config.toml
n_layer = 11
d_expert = 96
normalize_top_k = true
routed_scale = 1.0
norm_eps = 1e-06
batch_tokens = [16384, 32768, 49152]
dataset = "wikipedia_en"
Below are experts of layer 4 (counted from 0) of a mixture-of-experts language model. Rows are named router (the router's row for the expert), down (a neuron's output weights, with its number) and show model dimensions 0-255. Each number is 128 + 32 x the weight over its row's rms, rounded and kept within 0 to 255. Numbers have three digits each.
After each expert's rows: "raises" lists some tokens whose logits its average output raises strongly, later layers aside. This comes from a sample of Wikipedia text that the model never trained on.

# expert 40
router:090133090111134139116170182137106086150139182131071216128126121175118051124158136052146110125154218024109106129126146129152093126102148117128152142128203107130091129128128100086200123083109143089157135145126102120198128159096128092109079145134163154138176156109032120156163149102108166128162100112128188120142125131165154159117157122118100119116147110090182068123198088080215110109146106157095112136175133141117177129136163130115141145111150084065173172074127137115134144155157107101166153106152157120133128139128113080159133158161127117133123148128106116119110101112154165140191169118124078101080089104123226127152111120134126158075091102183109127119161126116099134106110035127126155176103125128203099132166114113084131157156121156154108127169116108158098144137128119
down0:141153159153116155143113164160111131171109165114173085059131136162149146138134138132122138126099131161114108189106144088068100112165103169108097133183089098112122111137160163099121130173137164109100115131128217107101158148165098109133129164038143158098079176097114079098137133137125105116116114161183072134131136105074141134098157161147197113111094120143139052092146157138096140168123144172203109129109166139159131104154108129213138095086109133188100114101095143081144102080110124121171126116070170143152140080133084161128115110127149169124047145119148086132145157108112178155113173135110150176081108160164139117147108125058126101155108082072119143107112085113140136164077118088137084176136135142109143169159216159095102203169135109104101092120200069110136151133059112
down1:171118120117196159150083057095108120152091152125110126132131144139109123174161113104155165123130149159118180074137101096188161070129101086152122133110168137137116126129079116129134137136197141090113145121146115135141067117161123136121122121136172155087159116113144122160143114163102067092081093113103039158176087105132098072092138153107116124157086212171120136132135095140142144128102197093193130119173117067177101077166130062164094079115103149135136146127109139100122149091092183085056122153089159143190163050160091123163140123065120137103142116160215111132200145153131143126129143169099174124158151155175105101131161169131099081099116114116157114160111170159126165150090124162128103122111067129104121062128168149097164136140197093113156141147152100079158142149102076
raises: "ty ", "ting ", "ately "

# expert 7
router:092144071079117131188122151119121118125120133124092119129124109122141174148165098187158133149167105067089127127126133128048229130108119146130104063185102109131088093128126135109087153125163089119196127140127118193165128101129129093103099116158159122145129084118059139090077027163118147130138108100129085144152128109113106123124155141102166114128126082183133141158139084135121150173123063140171096063145111100087150127133184128135138154117128052123103091131128138125121133085157134103082184090085111101115126175126164134159132188151128069093149203133143088160150107172161073118039129130159100133118093171149147129076131092087129154150193142171170126148114082163165155141143169130178142156158142128178124136161152126110129131071113144134081052056113108098105081116123162
down0:109128124084058144169160092147138119129139152095157137098121139073067136104118127188112208153137159136087128156103092145102132096139177129112126195152128114123117093111141110132075113125160163096142106118190109110124129121134163160159121106114129033142126128107132121062114079162100109148112117255176125144208115111103141127046178089123145148113067181125116109138116114034121074142139125197092130110134168098142212150134119110167121166130144115155074150183108167191131085126169121141163116082172144142117071121118057135104096102108139129127142107111160105133149138134114181181079132112072157138120149166193133152136095121168107126173149154099099151149158142137145148077087128168151073103153117116133050150115100127108122116121132141177172120107125117094151168088130127
down1:146148116086100117096132108113127082134142121121110087115146135064142094180180111161114168116177140060209070085091107136109099107118178125126125109158163186088157147147096118155146131113096096143123154137124146163136174080143110109153100117099098158094101102066121138088196105150175145109080168084133065116156109139164135178210099129077147104098148200141139123106112127153189180135158067098167118100105183122136156136125133081136147089134109107186146121101144121148130095150163116106167147113137120115149096166147172136122133178097200172149145148170106121062138129104163171089108166133112086126150166103148114088118171106093076152101131133134173070066133093141163089149147142132134191048119139126108195207126111149126125056090104095132125121144161087152146128047126116
raises: "them ", "him ", "against ", "fri"

# expert 41
router:105131101080106148116128170140154056175128148128118130127125126166178129147117146126136142141185158119150150131130104128098177123179095165125067138186084152131106127127127140119138076143126045068166169124128163119146128174107131130120149135151124059113159133140110119096131084121109200128095115067128118103077124094172109072144109082117150161107152131083125145103160123162152103154160163202163077104171104130177076128080108129158133179153097066085155109085128180132140155097118072110143218128141140099087131135128214136130125183187128061128119137122098157085061155157159097172143171141152071079132143195142108127154089114087128165155123115101184128169114133100138137080146185128086140196117108130111120146135129128086126131094112142138124060067103113084063067167115122
down0:145077136131159092179157143111100186089133152137137147128122158118100142194144130198177127168096134145137106114123111127101079115112176107135096140107141129146110150130134100138188087109147105084135127100126103129077164184166118178105146103159145123177122125110087074130126117160149132104130132163124085074171110121059079090157127165149120137192176109097133131125087085051138147120148190075145119173121096147166111063127191178116066103119253161126097101154077080178072112115170078169136136160090161132124134142144115099143139155176188133143112148093130110157165156120118130101121108124113094091067107093142181195088083090160075098136173156059117126096067113149142116108210105151170129111152151150138101124103113153125085152146116148123130166110131128075118153140082113
down1:124098056128135087115139082126081138105063152135127093093090186097131152112071118129153149078157100180144118076083109109163183149086144142090151144154087164109163110069119119131133184128073111181143047173114177148105135118082178151099126108147092111162130174136161171088131162127135165122146144109156154154132130154106123062086112106127111185144142107119147075105218152132104135098172179193133155195148156102072166112117157137108132162191086133158119176066174092129148139121151168154090093121141134126090143187108138152130091110125096093182097117094134160173085067105106112124125127184116103117161106172167106152158162121094138105141061123101161155165130184085164162041124104139163116116116082108134173151080116109117126145150112123136154168126110128147111157133064157
raises: "ub ", "ub", "uc"

# expert 11
router:124172063116131158104119103099111134151138152129074122127131145168161127148159185110132220133153110077105146128128102127080119127129139103127099058220255087126136086127129136120143129144090125088166084114129105148233130115066126139073122091112144128082119106114063116173106140149148178125139136101127119036133129052153067143095166111126113189124142051084132111101171120127173172164173053164155133145142138177120178126150117127147139131090119074102128135102126113123122130123163135072127176100148156116139127104129132129147102157115127146098169170128112093168163060152132155115136165151149127099133099179126125126118138040218126140085172147168109128141170133150115121166123169133117106131159110128147101144142115154066128179110140133141098115151130070098122121129115075
down0:105120059153124135139109153106147136125141138112151140141129101139176141181170159100155138078125108087096120079118162116107149184193186164079171111096133113101142129097114187137113073125091178065154176162080158071103100156179085094119126127130165093092075158088113098061185069162116119097060151117144119151164156100133149130136159125109114149103172155120156138154107094085150078178122147145137125099137156125119166086103138097076111134100141056175123192130138095152083114130104074171182161104136178098182136136144158135121142134117166137113117097170141078107133138102167092087102153069158097142139105120161122099136149069080167142157201120149149141121107000128172150118167113117118179132112128142134077168171141165118159108181129118148081189122092161136131108147101118
down1:134132108142136140134100139137140059108166148142109110096098124138131130173207114119070123044150055135097038211149143166055102148141108171074099174149101157114129140112121101125156128110140109142118175103117121163143117127093145126147124117141068153081132121174123078127162148147148112148150093135133180089126129079150136142061157106090128119093111159102112134186081133057109119101167086140103124105142120129169132144141073088141110185128154172153109097108097081106114118143183133093123165130057143146166150102077112202121147106130087154163163097084158113143101131166101157136188119092101161155082149130142160127215096113116088100109108072172137147149107122169211149136145110121139180173112123120148181112145154161172127069125138138137125140180222115146070153145091105
raises: "them ", "these ", "some "

# expert 50
router:142154106085125141164145122124139019141072084129138146128124127144116120084112100169124178111123152139112142127131118126132113129192103145124133046148168034129162205126128137115143140115116084077152255095129114062145126110134132108135132121196113158133121149108104086129108132113144191125142164125127150065093125122147167084056088135093133169111061137161105118124128133134144191160201082137135074125109092201091123128108092127123137144113113142145151088119125169146159170147137115160098153131114134134145130112122133167132094127175131083125113143099093104131114056140128085164148092133134163133078102144099150130113163157107127106140132078163149128160143169156159130145102131130111123144078208127173109119190127174080126180112061116155138164120207103163104126155152098
down0:083202145081133155097180119148095137170133059149135152147155135080068191161130094134194114200152185140115123145101154122143106131164125129132169101188084113105109111149168104154115155113129145180152073185136152152097121145122157178065102112128100093108119153047102111073142121088100096185097099148182131161104117180151145135173121137125147142243135192107118088080093169114151152094139118122159170139134097133112121169177139159162128077132135169079132151129157152130133104110116171154150077178064185152115129112090100141099173104192098143113145096094129110161076117114133086099164140112126161108157110094101128075145107131105120152118140084103077107129120120078159133086116112116136016076125148137104149133098163104118143138147146114124136062141109078129160148096148139
down1:075109113202150127153130169056148127149076146107150120106099140188175125163140145129143138119175106091135149132163143119111117164105042122142068139127110085137162140139110110145190125115138141143123116115130146202150078098073123080077129182143103150144143066122131104118074167160180102117141141095109097125091151074100098173123130102201068130095112191128101141118113186185131156099101093081107148036170133105190122148102129121131143130117187136115139123108101146083165067144124161065162166137135101121152140144117087110188109064086109155117148154169106151158124111142133110160149105170135106123088167108074114163126159139145154174123100126118097070143140219132137126067126083103137101071165208124164192156170158128094100116100167095119121129165151129160102104159143114
raises: "other ", "her ", "many ", "oth", "age"

# expert 15
router:088131136102146103128137159153124100146143134123118169127127024098186181165145179158168150138061193049069119131134140134117073127114114139128151133148171149132112171127131102114131134148123083130158149132130162112137126080092133118105092074149167101119126076124118108146107051170089122129131116176128124088095123086098130117125221079116071159128142178100180131114177076088153110175111054188177108086124097107146164132098157129162148124107072124134105125098126174134142189112159115122035164139123143111151130078129118104086113104175129159150179132150162110112123108151133092150193092120153137106067099128170132129178134066166128136092196140126158129132148131141159180168126151124122160140218046129168099141115163171098128100113127113124092053129127119092133076134131110
down0:135118097140179167148132140185102148090124142159126135150137131216181122115135136144102130211121055116097120171190148088127102164117087149145124160087095142134075115132070129173115154144100128094087124130124139196115142057105155112078164075121063117156145125135098135096127165106166099113119132107084124119149129166209161152129143127046102121134114151135117175054160180107154162106121123153149079034133148165091152105147119129169100105131103138143127177189130079171129123098130163131139156161099122140149164105086088091125092083138124126154063127099061122122125074135141202140139125099154087134202153103130130080076155056125185109164154107116130127155157135125139128171103155096081148139114112162118132158160061104064166163100165157118096093148173155121131105114167109
down1:095108170188129121095129132125162119174051097154078165143132177155139147166148125104102124103137147082098106125178206129110187075128138117198196133097149176151147179146135120122139151127127160204115173152028100093122150100108185106126111104080134118103147128084175170128157168172056080160101124157117085101128105183136094093115171097159117109140125129167163122155107130149132177124115153107143070125086116102152183152085101184094104176100093203142118149094141131178156112140105133102172082108114121131176137184081092096120094144137127151135134105077182151123148126140116129099173117059140121104175128144166114145138087092124105108085122059140170126134097109102089110134102119128145188106129093068075128116199153126124146125163109083120112142122153059097164085135126111
raises: "of ", "are ", "were ", "such "

# expert 53
router:130148116078121115075160160150115127124145087134053131130133103130127126085107102137170146150126148129116109129130133127094172127089116129129149105130085066131170089125127118186120119101058050146178247136127053128118132083081129134109095092177156103169121201130067124112166121170150141127162186131128164044115128105216139096070182135101104119148136080061153111100134082180117185155114122163157058123113129138112173130104157128053141160148064142125136113088129105098216189148168165159145150124157129065148128125130159120159149127172130178108158158107135148099134096150162096122107107119129101135130091114086148126158140116100127094149094114129159128082084136111191119119137093127139128135148141129125097124112181119102133171166092169163104133156206079118162069134127130
down0:126124159130098092134170084104120099099049211139217174118081116121103156102191110143138111117122139124053138150087089122089055108134132076100116121148137164113086106182142069139124198150148122164208095136147132134107136159111175122125162149144130173083143090148132155143137157090105173167121121060155149117111125131197146166088105094155101118162083106125123141144103125104148110182134121101108153113112136125109090127119089165150077084128145183138158152120142133145099133123138123090142169106127102167087196140091068169110106177124124107110180114150139094059165135132091095153117154126123152193155114128140131116072122127113084135151047100150091132166106080134136200102177151109216109099152099118129134124116104184114098133170140123155162196089155132199106131090134073
down1:074131094122156120173147117202095145087125143112177129104147201135082136121152130111127123107127114160140090174098127124132176110113150176100068139131148132104129137141098133137088149146137141135125126134118130154110156109048160064168143108132111123096152110135146129090170117071093091139158079084185108150101163110071067140071104130140179135150156071122094093179097111102210096146107118061139107131146164129121156155160126171147163106079080115116089106160168166209152134154213148196145119132113186123088116114160114102138119168084162144133154104142100087154132138121066172120111074072087168134092126132151124097136170096100088145112088126201152144106044135133189139106144138128114120169173113129118130100147068109121183114089199125109117126192167148066107164162134137
raises: "same ", "own ", "local ", "first ", "number "